config.toml
n_layer = 10
activation = "squared_relu"
moe_layers = [0, 1, 2, 3, 4, 5, 6, 7, 8, 9]
optimizer = "adamw"
steps = 4204
Below are experts of layer 2 (counted from 0) of a mixture-of-experts language model. Rows are named router (the router's row for the expert), up (a neuron's input weights, with its number) and show model dimensions 192-255. Each number is 200 + 30 x the weight over its row's rms, rounded and kept within 0 to 999.
After each expert's rows: "mostly gets" lists some tokens that are sent to it at least half of the time. This comes from a sample of Wikipedia text that the model never trained on.

# expert 3
router,206,255,193,224,149,210,211,173,212,179,202,260,210,190,200,212,181,195,196,165,230,179,185,167,199,234,205,216,191,181,202,181,226,199,201,225,190,156,193,94,168,214,225,183,133,175,96,190,200,212,164,215,172,186,213,246,237,162,191,180,198,184,173,232
up25,224,233,213,236,197,228,223,212,170,177,207,160,210,195,205,234,146,226,207,268,187,249,206,230,177,128,193,207,172,186,197,223,192,235,166,169,151,189,186,214,208,166,210,181,151,204,218,166,243,136,191,219,190,201,252,202,211,152,198,258,159,209,187,213
up26,191,184,200,200,215,210,190,167,159,205,248,147,178,205,287,230,241,240,183,179,200,250,156,230,200,220,158,191,224,190,223,240,225,225,197,173,193,233,160,186,198,224,229,245,175,173,183,158,164,223,210,214,165,213,217,207,229,179,208,239,152,114,200,201
up27,204,253,240,172,204,143,197,207,177,224,192,189,232,220,227,169,239,147,211,209,192,169,188,258,113,131,186,192,217,261,202,174,164,204,160,164,169,207,186,195,168,218,148,279,154,159,222,205,156,216,217,193,219,197,221,193,190,180,203,170,190,180,232,181
up28,181,244,183,124,203,204,179,231,179,165,235,200,218,208,165,200,212,180,175,172,162,157,202,221,144,184,183,185,188,209,207,248,189,211,243,205,200,199,149,172,209,204,196,206,176,193,206,195,192,172,203,247,156,161,184,204,136,199,267,188,134,170,164,168
up29,226,187,109,227,260,203,197,194,206,214,145,201,184,216,197,262,207,222,189,201,200,208,204,184,201,201,197,230,192,252,186,228,204,204,210,179,209,192,180,281,201,211,198,188,233,227,164,209,131,171,190,224,198,237,163,172,193,171,187,196,220,205,200,201
up30,212,169,163,207,240,238,165,200,203,278,220,167,162,251,233,177,148,186,177,165,203,229,269,238,169,234,187,168,168,182,163,221,207,244,184,196,241,252,230,196,199,207,203,183,239,158,191,190,245,168,242,168,172,249,207,236,190,222,178,248,169,246,242,205
up31,167,223,162,178,206,214,243,183,141,159,185,219,258,151,184,217,221,197,243,231,153,245,219,205,168,211,185,150,191,217,246,232,262,183,224,142,199,179,145,196,234,206,218,179,242,237,193,131,231,179,243,220,191,176,157,189,149,177,179,212,221,181,225,151
up32,211,114,186,258,183,228,212,205,165,223,194,169,172,238,234,162,236,200,126,231,200,228,190,247,214,174,201,225,172,206,137,231,201,187,191,176,210,244,210,241,187,173,197,167,225,173,151,224,190,207,217,205,136,201,182,207,210,196,156,201,202,180,220,179
up33,210,193,206,176,219,231,258,203,188,231,179,221,161,202,190,217,181,210,147,222,208,200,252,195,184,178,147,182,152,170,191,231,220,192,181,179,221,180,223,272,286,158,243,193,192,222,182,208,189,207,232,161,206,185,162,176,206,257,218,151,157,184,200,166
up34,177,175,174,189,255,215,193,214,168,203,213,199,162,158,175,237,218,210,204,192,142,208,214,175,151,217,180,154,193,213,182,177,161,155,219,166,202,207,161,152,190,181,198,225,222,169,163,235,216,176,216,209,157,245,224,258,219,218,188,243,212,135,155,233
up35,214,187,213,243,254,157,179,227,199,164,195,159,187,245,201,123,242,232,185,166,144,182,235,250,206,167,233,124,173,171,211,209,183,214,168,174,222,154,167,190,221,148,190,159,278,185,240,198,184,226,230,187,198,219,204,204,144,195,186,193,170,226,215,149
up36,170,225,183,184,187,161,216,256,215,219,223,215,215,187,221,211,152,193,179,207,192,226,157,168,195,200,197,181,217,155,204,236,228,175,201,184,134,179,215,189,211,221,176,211,195,217,223,139,225,186,218,158,180,219,235,216,172,174,161,145,241,157,226,132
mostly gets: "with ", "from ", "), ", "for ", "=", "after "

# expert 5
router,213,152,195,186,205,168,198,110,240,161,189,179,176,217,227,154,214,215,182,190,212,267,229,156,153,159,237,217,209,280,236,206,214,172,173,235,223,219,252,204,259,209,177,241,152,187,215,188,174,187,235,199,217,177,236,235,161,205,158,152,173,194,220,174
up0,193,215,221,143,198,149,174,180,209,213,158,146,186,213,222,241,185,191,199,235,161,175,227,180,225,202,191,209,152,180,215,271,196,165,167,200,166,245,210,200,210,176,249,167,216,178,187,181,230,202,213,238,166,175,240,184,226,207,199,183,200,216,253,179
up1,187,204,189,215,230,161,179,208,179,252,220,161,195,189,234,220,215,210,199,183,165,208,167,188,156,197,219,187,197,229,196,158,165,154,238,205,174,226,174,255,124,207,180,203,187,230,178,210,215,214,122,215,179,177,231,145,155,249,198,229,214,204,177,208
up2,209,206,160,242,227,134,221,182,223,191,187,177,193,206,180,213,183,188,204,196,236,209,206,186,235,145,145,262,209,190,213,232,210,167,178,219,169,184,133,136,146,153,253,173,179,169,209,124,195,218,200,225,228,201,161,172,177,190,202,207,205,237,172,182
up3,224,161,192,216,185,185,183,158,180,250,193,183,170,133,248,217,190,226,213,180,173,231,182,153,192,129,162,219,184,208,228,158,195,154,224,230,214,227,142,241,199,159,204,194,197,217,223,219,236,189,181,263,233,224,210,186,209,239,181,259,194,189,174,187
up4,223,162,269,208,232,146,171,168,176,234,207,197,232,186,170,185,189,173,183,172,220,233,172,253,214,178,240,216,158,232,179,177,162,188,213,220,185,164,222,192,235,145,215,182,168,219,182,248,193,197,196,193,234,241,242,189,166,193,176,225,209,150,161,169
up5,200,213,230,218,151,222,193,149,198,254,167,174,180,237,225,153,186,178,206,208,168,222,256,203,134,153,224,141,158,189,191,193,226,236,205,210,138,208,179,234,199,137,189,236,212,182,212,235,218,202,236,190,274,270,194,182,258,179,175,208,230,204,164,221
up6,234,191,163,208,165,126,184,222,197,194,191,184,203,212,225,195,215,193,216,177,198,232,212,253,178,228,166,199,176,194,180,192,228,164,197,225,209,215,257,209,189,217,197,221,187,199,188,222,184,138,206,222,241,175,157,192,180,165,171,231,180,201,230,176
up7,209,221,212,171,187,213,171,228,238,217,162,237,227,156,127,165,197,218,193,232,203,236,211,163,147,194,212,215,171,214,207,240,217,191,195,228,186,149,225,198,184,225,216,243,205,179,236,203,193,198,217,231,204,198,203,200,192,237,190,165,241,158,180,230
up8,153,187,241,198,157,193,229,200,210,224,143,161,218,150,160,209,208,178,183,198,153,195,206,195,230,265,152,186,143,187,203,206,185,222,143,195,166,245,179,186,189,157,212,173,214,205,165,191,169,185,234,208,146,192,166,216,246,230,201,240,211,145,187,189
up9,231,249,150,266,229,258,189,257,162,199,243,176,203,188,177,184,230,231,190,216,221,264,217,254,187,182,193,168,186,216,228,209,170,214,255,196,216,230,214,184,166,166,221,214,181,174,239,143,183,192,235,261,136,226,234,163,188,223,246,217,244,173,204,195
up10,191,215,213,231,200,157,209,181,193,197,227,199,169,139,176,175,244,173,196,202,203,179,207,193,186,220,186,212,166,204,170,164,136,219,171,245,202,200,191,201,209,168,216,158,189,154,194,243,180,228,181,262,232,189,166,181,197,199,268,189,149,158,148,179
up11,146,191,188,233,250,159,257,211,187,195,202,165,210,181,237,225,195,228,161,197,186,249,228,189,223,126,182,171,223,194,251,191,211,181,206,223,141,202,213,168,191,164,248,270,249,166,220,223,213,193,189,204,207,196,215,217,227,211,201,176,167,236,267,157
mostly gets: "(", "k", "K", "h", "R", "Z"

# expert 2
router,207,221,141,230,239,228,159,195,164,252,182,188,201,212,173,210,212,215,194,205,223,244,198,247,207,151,178,151,202,270,163,254,207,198,181,202,246,261,198,238,225,209,156,192,254,201,180,194,119,200,204,215,204,241,168,204,210,204,225,190,220,180,247,239
up0,170,163,169,208,153,223,233,206,212,179,208,255,242,217,159,221,175,264,190,176,176,253,165,216,255,179,141,176,179,171,165,192,262,246,245,245,200,173,183,204,244,171,190,243,155,193,186,210,176,190,213,164,143,208,215,188,159,211,246,186,173,213,190,213
up1,190,166,222,176,245,246,226,189,178,231,196,201,203,212,183,239,229,198,209,167,173,234,243,219,194,190,156,200,203,191,237,202,163,180,247,169,184,194,164,170,224,185,232,222,213,224,167,182,188,214,207,209,206,157,250,239,246,180,210,186,151,230,175,176
up2,204,227,220,222,146,255,245,218,169,215,197,191,158,197,209,181,148,220,202,196,201,202,201,253,174,177,251,194,242,208,177,230,204,222,176,271,174,198,202,218,184,208,182,207,228,263,165,219,243,175,227,213,233,217,198,209,220,227,211,232,183,206,201,204
up3,199,202,222,238,168,161,241,219,242,227,177,168,176,258,241,197,213,189,129,227,129,198,208,203,161,177,230,201,168,199,201,198,232,178,221,233,174,224,199,213,204,156,215,223,149,170,221,173,199,193,242,148,254,269,186,177,172,191,174,248,207,232,257,248
up4,186,199,201,156,216,244,213,152,198,222,167,186,211,199,164,188,237,203,197,233,157,210,247,218,145,203,202,186,225,142,188,222,166,222,221,298,171,203,190,219,169,153,228,260,230,256,204,176,232,209,174,179,181,276,228,245,212,190,228,225,252,194,203,193
up5,217,250,133,236,200,188,164,203,190,215,227,174,213,206,230,216,187,216,190,248,154,198,211,212,183,181,207,189,200,225,193,165,149,194,187,215,218,136,135,185,184,201,249,258,172,209,227,183,226,183,205,146,185,260,151,246,190,169,172,250,235,156,191,215
up6,219,143,226,251,146,208,177,214,243,232,242,201,201,243,179,192,248,218,165,224,185,250,192,229,180,200,177,209,174,161,217,212,193,230,237,222,155,287,152,220,223,214,201,122,225,219,172,223,172,170,217,234,205,192,186,236,231,246,149,175,166,212,236,200
up7,212,192,252,178,203,156,182,179,239,217,182,267,148,249,194,203,213,224,219,193,190,214,170,272,248,204,252,235,186,232,246,231,216,179,184,199,211,199,237,225,191,230,155,177,130,197,182,172,171,211,167,203,206,230,214,197,147,233,216,175,216,201,206,238
up8,181,223,224,209,221,231,215,208,158,160,160,206,220,197,216,204,175,179,133,218,176,217,238,209,137,207,142,230,209,172,186,222,190,165,188,203,206,221,199,207,173,187,200,146,216,226,181,212,247,142,207,231,224,172,199,198,160,195,188,204,225,241,217,159
up9,215,259,227,239,173,189,218,133,179,178,172,181,176,175,244,255,251,208,204,198,206,223,238,182,215,209,176,242,142,179,177,199,198,168,208,203,149,227,231,157,196,202,172,216,166,229,209,206,214,181,191,214,219,179,253,198,191,162,199,204,211,201,198,179
up10,194,212,226,180,164,191,191,266,180,222,158,171,236,204,167,232,214,181,233,179,209,168,222,195,217,167,227,200,176,200,184,203,199,164,203,216,216,224,143,192,189,185,194,207,175,205,167,190,189,225,150,216,144,246,180,172,183,162,225,250,228,188,215,197
up11,187,227,216,240,204,140,223,188,191,182,141,215,215,157,208,213,223,214,191,199,156,229,228,216,154,112,135,171,255,216,184,163,245,236,199,203,175,227,183,189,207,204,167,234,302,242,210,228,195,237,170,202,225,220,168,162,186,204,215,231,221,259,228,198
mostly gets: "′", "O", "ot", "″", "ia", "é"

# expert 6
router,224,135,166,182,176,244,142,191,199,219,138,215,147,184,230,186,222,216,236,179,202,215,253,164,174,200,142,210,192,164,202,190,201,239,234,219,185,253,202,188,195,191,190,174,179,165,144,166,186,132,210,233,206,212,209,243,165,179,197,191,192,196,244,215
up0,211,192,186,230,242,251,247,220,228,225,208,238,197,189,244,202,238,186,166,227,175,203,221,204,194,192,159,207,201,239,139,201,222,175,218,249,165,176,201,198,178,211,189,252,211,174,159,151,236,173,163,208,160,169,153,199,237,230,188,173,246,232,175,207
up1,178,263,247,199,181,227,229,248,162,175,171,222,181,206,182,173,228,172,200,230,145,173,238,153,206,276,215,232,206,164,169,170,201,225,183,182,156,199,123,153,187,163,226,222,201,194,180,195,209,218,205,233,216,283,149,206,203,250,205,167,224,182,214,239
up2,147,158,232,184,185,208,221,172,182,202,145,206,185,193,178,218,151,167,210,209,204,190,185,180,227,165,197,209,184,240,221,230,212,172,179,250,147,211,227,169,211,206,191,180,271,187,212,156,284,216,221,217,163,310,161,146,186,203,174,197,200,220,250,168
up3,197,154,213,216,167,196,180,179,182,163,185,187,231,181,175,209,217,192,141,208,226,225,166,225,200,218,178,219,184,209,204,222,221,188,207,234,156,232,181,202,185,160,212,266,252,166,165,216,208,187,191,202,184,191,162,183,177,181,235,170,184,222,257,161
up4,212,192,203,226,214,174,235,200,126,195,189,180,234,241,189,165,124,161,181,191,213,173,247,186,190,232,197,205,96,229,232,200,224,159,209,182,147,230,268,187,207,200,227,231,193,182,244,196,268,185,198,238,256,214,205,109,245,253,253,241,228,163,165,197
up5,176,231,195,179,182,179,238,221,205,205,164,215,164,214,228,225,195,192,176,207,125,242,217,204,159,202,171,197,199,221,245,204,196,232,191,177,165,206,244,194,218,163,235,191,156,204,206,240,235,212,189,210,209,199,184,228,213,223,189,185,190,135,267,181
up6,218,217,187,209,137,201,236,170,179,156,193,213,227,209,167,218,180,195,204,256,225,277,176,194,222,191,173,178,238,117,198,198,180,166,238,221,176,187,168,170,230,219,189,189,177,224,189,222,150,187,283,211,193,212,185,219,179,152,156,224,226,243,147,169
up7,186,168,236,151,218,175,216,193,191,185,228,214,192,174,173,192,199,235,191,177,236,207,160,245,230,262,217,170,233,196,246,233,234,213,190,190,195,186,191,190,209,198,226,215,234,234,226,192,246,201,182,194,230,222,193,190,188,233,183,252,211,152,176,196
up8,213,219,264,192,172,198,259,277,210,182,177,203,215,218,205,140,198,171,231,192,159,248,163,243,201,248,199,225,224,228,152,216,146,154,168,176,153,185,172,171,182,200,224,171,211,226,167,207,245,199,211,161,189,237,195,241,179,192,237,184,261,154,184,186
up9,212,189,194,205,186,181,188,202,230,231,133,188,163,215,221,233,214,201,196,200,207,170,264,203,166,194,228,168,178,216,204,209,188,201,180,174,182,200,193,184,202,170,201,207,218,191,214,186,206,183,153,189,161,207,180,203,235,184,196,177,203,179,195,183
up10,172,180,225,247,243,176,212,254,205,217,201,229,164,172,182,203,203,252,205,158,152,187,150,187,183,168,227,219,193,201,222,192,219,199,195,245,206,146,208,237,153,175,214,165,196,174,207,173,228,192,158,211,217,190,123,215,169,207,212,222,168,180,181,180
up11,169,238,221,177,190,219,183,232,172,195,190,187,177,164,201,209,147,194,241,230,224,183,195,206,213,191,217,183,214,186,160,206,208,238,175,236,170,207,172,203,174,221,193,235,196,195,230,170,273,223,127,184,160,205,159,156,146,260,255,258,208,190,138,228
mostly gets: "4", "14", "24", "season", "3", "ate"

# expert 7
router,171,215,245,195,198,179,208,176,227,205,235,162,216,188,187,225,221,199,229,186,191,204,221,184,231,206,222,214,199,138,226,238,180,232,181,216,167,198,204,219,182,158,227,218,232,215,206,248,210,186,190,196,201,214,170,188,218,234,196,222,218,186,145,165
up0,208,181,264,195,219,229,167,240,176,218,147,239,185,216,236,195,221,138,160,179,196,229,203,204,220,273,242,261,123,181,199,240,204,240,205,157,169,152,133,219,203,181,262,187,166,145,200,141,132,228,177,167,240,156,186,186,197,177,220,145,200,183,181,188
up1,198,200,184,225,155,213,230,207,177,214,223,199,132,262,251,195,195,185,176,172,173,208,216,196,184,185,256,210,197,197,239,236,155,211,222,234,172,204,177,145,190,184,185,250,199,169,145,218,193,242,191,186,221,163,198,216,218,186,256,167,192,245,191,221
up2,172,160,211,243,199,176,184,182,178,200,166,213,226,228,172,179,204,175,189,160,204,247,209,192,190,243,173,171,231,204,215,190,145,230,185,213,199,164,204,185,210,162,237,186,233,221,202,222,200,208,223,198,253,253,189,216,212,156,174,258,225,219,191,188
up3,158,204,279,173,215,198,160,198,198,214,151,195,194,234,217,163,248,243,186,179,220,193,184,239,209,213,214,237,186,243,229,222,185,190,204,219,184,168,176,218,172,185,215,202,136,140,178,174,267,237,185,225,144,253,202,175,161,245,184,249,204,233,204,197
up4,180,240,190,273,204,225,203,195,144,193,180,234,184,187,290,157,198,178,206,148,217,185,179,199,163,201,190,159,219,251,206,188,236,211,193,215,214,205,189,191,222,142,166,215,218,163,171,204,192,168,173,197,229,283,173,205,216,171,168,202,180,241,170,202
up5,170,207,255,160,166,251,233,192,166,219,243,231,162,222,208,168,211,144,242,182,183,153,137,236,197,146,173,159,227,220,194,215,196,195,226,211,195,175,215,235,199,155,190,161,241,179,168,183,196,179,227,182,229,148,183,199,238,182,218,154,166,240,141,203
up6,205,213,165,224,182,181,151,161,162,225,173,199,216,145,188,209,162,190,249,214,149,199,185,156,220,250,183,254,228,162,165,227,228,182,223,180,214,238,202,167,206,188,235,178,217,168,177,226,169,205,199,214,217,164,156,163,220,219,153,217,208,158,240,163
up7,172,232,178,234,195,214,230,198,167,188,206,220,141,206,244,246,238,207,186,155,159,205,179,258,199,245,191,195,208,202,245,203,159,166,128,208,204,235,218,198,197,172,214,215,188,187,161,175,222,218,206,188,213,161,237,216,175,223,159,208,194,209,236,215
up8,219,183,225,240,179,196,159,237,232,198,183,167,220,227,243,189,192,162,169,184,200,201,195,193,207,231,173,220,201,191,208,223,191,210,166,209,185,186,232,157,222,147,214,216,235,136,115,191,239,227,169,236,145,192,240,165,178,190,196,259,195,235,166,218
up9,218,208,207,189,220,217,217,147,218,228,167,250,245,146,191,177,217,202,206,192,206,180,175,218,170,208,218,233,183,246,199,227,189,197,191,175,210,193,208,165,145,206,217,227,277,121,225,233,192,206,202,190,231,158,214,220,178,160,150,165,190,231,274,211
up10,264,221,165,261,192,170,186,138,157,261,233,163,220,148,175,200,229,264,172,190,195,170,173,187,194,237,188,154,145,207,157,215,217,205,208,199,188,217,215,167,258,190,177,262,156,168,140,162,206,187,218,195,201,217,201,166,227,248,168,220,237,264,180,178
up11,181,233,213,212,210,207,234,143,143,224,181,224,235,208,197,235,208,247,214,140,166,156,206,183,192,195,219,240,220,223,220,185,204,151,183,200,234,167,174,174,202,186,186,165,208,207,179,161,180,167,199,214,199,194,166,231,207,123,230,193,206,225,216,153
mostly gets: "The ", "the ", "== ", "American ", "their ", "his "

# expert 4
router,211,238,255,159,232,227,237,243,175,230,228,232,236,183,213,213,179,138,192,287,215,153,181,249,209,227,213,166,213,172,153,154,190,197,216,176,155,180,210,192,206,188,205,235,237,227,234,161,222,224,235,198,230,177,154,216,209,172,197,212,194,220,245,170
up0,206,166,233,241,209,175,226,197,204,174,202,210,208,169,216,238,158,215,192,221,204,220,151,149,174,191,169,187,165,208,226,218,223,190,232,212,213,213,157,239,138,189,215,160,204,239,209,203,209,221,223,189,189,226,208,210,185,190,190,215,228,200,233,243
up1,181,133,212,174,229,185,209,176,252,165,231,192,149,190,202,181,211,202,198,187,191,146,227,232,223,168,207,152,237,215,151,171,192,253,252,184,137,243,259,146,234,193,167,208,157,188,263,173,235,196,193,192,174,208,200,225,208,179,197,265,161,245,205,142
up2,214,198,231,173,172,196,203,181,169,213,146,216,211,196,216,236,249,275,147,174,233,257,153,216,208,169,230,259,178,175,262,245,223,212,200,224,177,193,157,204,187,156,151,225,224,194,236,219,207,147,188,228,181,197,216,236,205,224,237,217,194,249,226,215
up3,189,217,210,207,174,199,248,243,168,176,181,161,218,179,205,239,171,190,201,176,140,204,237,184,200,161,187,200,184,197,173,224,256,194,216,149,198,210,172,248,204,178,175,195,194,195,153,162,186,183,228,222,176,151,151,252,234,194,208,192,147,190,206,276
up4,126,193,257,209,237,143,226,187,164,229,173,198,164,191,228,179,181,171,224,193,226,181,177,213,179,179,198,234,187,179,212,176,195,198,223,238,185,217,267,226,206,236,190,181,151,182,222,256,233,243,192,218,208,228,190,183,174,172,237,207,127,163,223,212
up5,127,201,213,187,213,178,195,223,152,149,138,182,196,166,221,189,224,159,209,175,192,194,194,199,171,177,245,213,240,271,138,176,189,126,213,223,207,205,184,182,185,179,174,131,230,182,244,219,186,251,219,221,209,170,162,214,184,178,201,242,214,252,247,203
up6,200,203,206,166,136,241,214,218,205,229,165,222,165,203,195,225,233,180,193,140,158,177,234,187,197,211,223,182,190,195,213,246,216,214,224,186,195,169,199,124,176,200,221,182,211,238,110,209,194,130,145,194,226,221,243,151,197,162,213,192,204,163,148,197
up7,186,195,220,176,206,211,239,172,234,199,186,251,219,196,191,225,219,198,228,193,145,241,185,213,184,197,244,165,227,164,185,178,223,223,238,250,180,229,181,185,197,186,206,217,225,187,224,192,207,195,193,242,163,217,212,183,148,191,215,184,181,202,194,204
up8,256,178,153,191,211,236,203,211,225,245,151,176,178,200,219,236,179,250,222,233,169,208,188,148,192,229,165,169,161,172,205,204,177,189,199,169,190,204,187,235,274,200,221,219,218,236,214,227,198,202,224,199,192,211,224,256,207,195,239,216,166,207,211,224
up9,220,191,231,195,167,201,212,196,155,241,214,187,147,153,182,225,155,231,211,213,173,190,224,220,238,212,134,141,178,166,230,241,209,203,202,188,171,179,209,248,194,194,167,203,247,152,169,198,182,207,169,223,196,217,246,153,217,163,158,203,249,225,171,181
up10,193,130,235,178,231,197,165,186,118,204,174,169,165,228,205,175,185,170,157,239,137,169,224,231,227,215,150,186,194,183,191,212,174,211,251,212,160,248,166,181,210,176,180,190,205,166,198,236,232,196,221,178,137,178,260,163,171,223,202,248,218,270,211,139
up11,207,224,212,222,241,189,183,273,240,243,220,229,175,194,152,178,244,217,163,158,231,204,174,188,188,237,200,192,223,250,213,208,189,196,234,175,234,206,209,183,266,222,189,219,238,181,200,195,170,154,190,154,196,217,198,177,148,186,182,226,237,199,173,211
mostly gets: "which ", "He ", "have ", "had ", "It ", "has "

# expert 1
router,194,174,226,227,241,168,204,237,210,175,242,186,214,206,151,232,240,224,144,252,181,151,121,223,217,215,203,215,194,173,200,250,202,164,214,203,183,137,148,253,203,208,235,188,212,205,264,203,214,270,226,211,160,209,215,126,179,254,202,181,182,261,209,180
up0,195,186,216,173,201,229,244,167,158,231,220,197,223,192,254,213,185,215,187,214,182,179,212,189,203,142,171,147,139,231,179,178,152,225,228,200,164,203,189,216,171,178,207,179,201,145,224,186,206,165,179,210,140,216,146,178,198,164,197,170,181,179,250,230
up1,247,198,198,194,168,263,165,213,234,212,176,209,191,196,246,174,200,204,207,189,229,196,236,180,125,181,162,207,176,190,196,216,216,214,278,187,175,210,207,266,220,218,166,193,140,211,173,221,171,212,220,170,219,204,200,243,177,151,172,164,195,248,239,221
up2,168,167,166,166,214,248,193,175,180,196,200,196,177,165,191,247,186,151,235,202,172,239,221,173,243,180,215,200,189,213,152,244,162,187,128,208,217,160,216,221,185,228,234,181,224,186,203,210,199,146,141,213,205,178,153,236,192,216,237,201,184,160,187,187
up3,180,140,175,158,183,207,234,225,191,209,209,152,202,246,170,198,252,225,193,226,196,175,233,145,189,167,185,223,136,240,200,211,171,173,174,248,168,161,227,181,203,174,241,223,152,209,160,187,176,143,210,165,221,190,232,240,212,199,180,237,217,116,217,150
up4,201,250,198,189,197,212,221,184,161,244,147,202,194,210,251,232,236,176,192,179,213,206,221,145,230,234,148,198,178,249,212,205,194,187,268,221,206,165,238,242,206,171,201,154,178,168,230,171,171,202,195,181,159,247,132,256,178,195,164,216,226,225,216,181
up5,148,219,178,199,195,200,158,203,228,212,186,166,173,133,204,161,167,130,185,197,208,231,249,175,183,137,242,131,156,203,165,260,209,223,265,204,169,195,224,165,186,118,228,211,174,155,181,154,150,208,208,193,204,218,175,176,205,194,194,188,168,179,206,209
up6,206,196,205,216,185,159,223,175,202,183,192,211,175,140,211,190,186,144,230,187,219,202,222,196,213,171,227,207,157,243,177,194,206,193,181,224,137,237,193,223,202,193,174,246,231,161,173,215,172,218,140,214,125,148,201,224,185,211,143,193,143,154,167,219
up7,202,233,155,182,162,182,214,185,269,222,174,209,192,193,218,146,181,224,223,167,254,177,280,157,155,114,191,220,241,239,209,207,242,244,181,198,240,237,236,211,171,198,201,243,165,212,134,172,165,155,205,184,186,174,205,217,220,175,222,194,153,165,164,215
up8,161,139,198,212,197,218,192,203,239,226,214,174,155,214,187,176,173,215,179,242,186,215,233,207,151,227,234,161,184,185,228,194,227,166,112,204,186,204,208,166,219,174,172,213,188,236,211,209,198,219,229,147,206,256,227,249,166,180,215,263,163,191,141,226
up9,208,171,180,191,138,190,238,216,153,219,231,206,183,173,207,192,175,212,206,165,206,170,229,148,213,188,153,238,159,203,186,177,138,190,201,278,225,193,202,192,196,179,213,225,151,192,139,149,216,127,158,188,197,178,180,177,238,201,170,182,227,165,239,134
up10,207,232,166,226,239,242,201,212,212,230,136,191,218,210,168,208,259,225,187,210,236,190,167,187,233,211,223,243,153,249,173,218,212,195,213,211,240,241,213,179,165,169,167,240,213,174,168,154,216,157,243,186,223,201,183,269,203,159,198,236,202,174,184,183
up11,205,180,179,213,195,210,194,235,170,244,201,226,179,223,207,239,189,223,196,239,183,189,154,217,189,172,231,236,211,173,155,220,223,219,160,240,158,191,223,172,219,201,257,200,165,159,218,204,215,190,178,177,184,257,169,213,211,234,197,153,212,232,152,197
mostly gets: "2 ", "0 ", "th ", "9 ", "3 ", "4 "

# expert 0
router,211,188,163,209,163,173,243,272,155,199,181,187,213,204,226,152,118,198,229,134,173,186,198,214,226,187,186,180,169,212,236,171,169,174,165,158,227,228,211,192,206,208,221,177,177,249,223,184,271,198,180,147,193,215,219,125,240,195,249,266,235,205,118,205
up0,223,218,190,259,183,194,181,208,191,197,224,204,208,153,257,190,221,195,180,181,190,200,192,184,224,159,253,186,187,223,188,172,179,177,141,187,247,219,230,125,255,236,156,164,199,171,171,189,160,171,245,196,231,184,177,244,191,221,233,212,195,194,250,227
up1,203,231,214,186,183,179,188,229,239,183,206,241,243,264,259,209,190,172,223,285,186,180,184,174,181,204,174,245,233,203,143,201,222,195,221,205,204,210,216,157,207,224,198,252,153,187,165,204,232,222,178,220,194,269,161,220,164,240,247,192,215,170,234,201
up2,220,209,202,191,228,148,195,202,241,186,157,261,158,174,184,205,192,223,142,237,144,240,238,198,229,224,190,186,148,163,219,205,208,210,230,238,227,191,162,207,207,216,228,151,154,189,159,181,196,181,247,183,215,250,193,195,184,271,236,189,187,197,264,165
up3,235,191,197,219,192,162,154,211,205,187,212,227,216,214,194,198,165,183,233,203,164,185,261,170,201,204,214,224,183,164,183,208,231,231,198,233,150,218,141,200,210,201,170,221,241,156,189,218,176,190,219,199,175,182,170,183,172,165,175,191,228,215,172,203
up4,209,184,233,199,171,263,212,163,259,195,187,183,233,225,181,218,220,211,196,224,192,205,209,210,173,206,236,197,137,170,235,245,215,228,177,238,157,208,195,181,216,239,215,213,216,247,169,200,198,189,185,214,195,172,219,208,178,265,154,181,218,211,205,159
up5,202,156,253,179,218,174,222,135,162,209,231,164,200,162,198,194,203,182,210,235,235,214,160,173,180,231,150,228,138,216,152,241,142,227,268,174,195,208,191,211,231,200,201,173,225,214,195,165,204,207,164,190,157,207,216,241,229,210,168,250,200,234,210,197
up6,184,206,184,150,157,213,157,181,177,183,254,236,198,160,210,198,185,144,228,175,189,167,204,153,174,181,234,217,256,203,189,209,172,209,192,228,151,224,209,210,169,215,224,217,228,185,219,147,171,178,255,203,238,211,219,238,178,205,190,246,192,236,180,231
up7,210,229,210,232,225,197,238,175,168,157,242,212,184,210,208,184,176,169,230,155,228,218,152,214,174,209,248,234,193,248,154,184,171,184,253,192,175,217,155,200,151,175,232,203,197,231,176,245,212,236,173,186,210,195,176,177,181,176,200,226,158,236,235,230
up8,159,227,192,199,195,235,176,205,182,225,231,212,206,212,184,254,196,264,233,173,201,190,284,189,202,203,241,222,218,184,157,184,199,200,174,184,211,205,198,179,188,206,222,233,172,196,179,198,164,145,214,180,177,234,165,173,205,254,179,193,174,187,221,199
up9,158,224,211,195,168,197,203,210,246,190,158,187,194,162,235,190,150,178,121,208,136,207,171,186,163,173,233,138,214,262,211,229,215,156,185,242,191,195,189,211,257,167,234,204,197,213,158,212,253,202,225,275,130,204,232,170,194,215,185,193,172,196,271,212
up10,154,227,207,217,202,218,181,189,216,204,206,183,150,147,250,200,198,169,190,163,208,244,228,233,236,138,179,225,207,216,230,225,163,168,154,167,238,167,172,176,148,207,169,187,125,236,137,206,188,243,145,154,192,256,150,205,195,230,237,205,223,199,225,210
up11,168,184,176,164,210,136,199,181,168,257,196,225,182,162,168,247,195,224,124,183,170,220,218,253,162,207,230,217,225,196,170,218,232,182,240,247,215,212,179,202,158,197,181,221,198,204,122,208,164,238,205,238,174,225,134,172,193,195,171,136,225,186,244,142
mostly gets: "201", "200", "202", "195", "197", "198"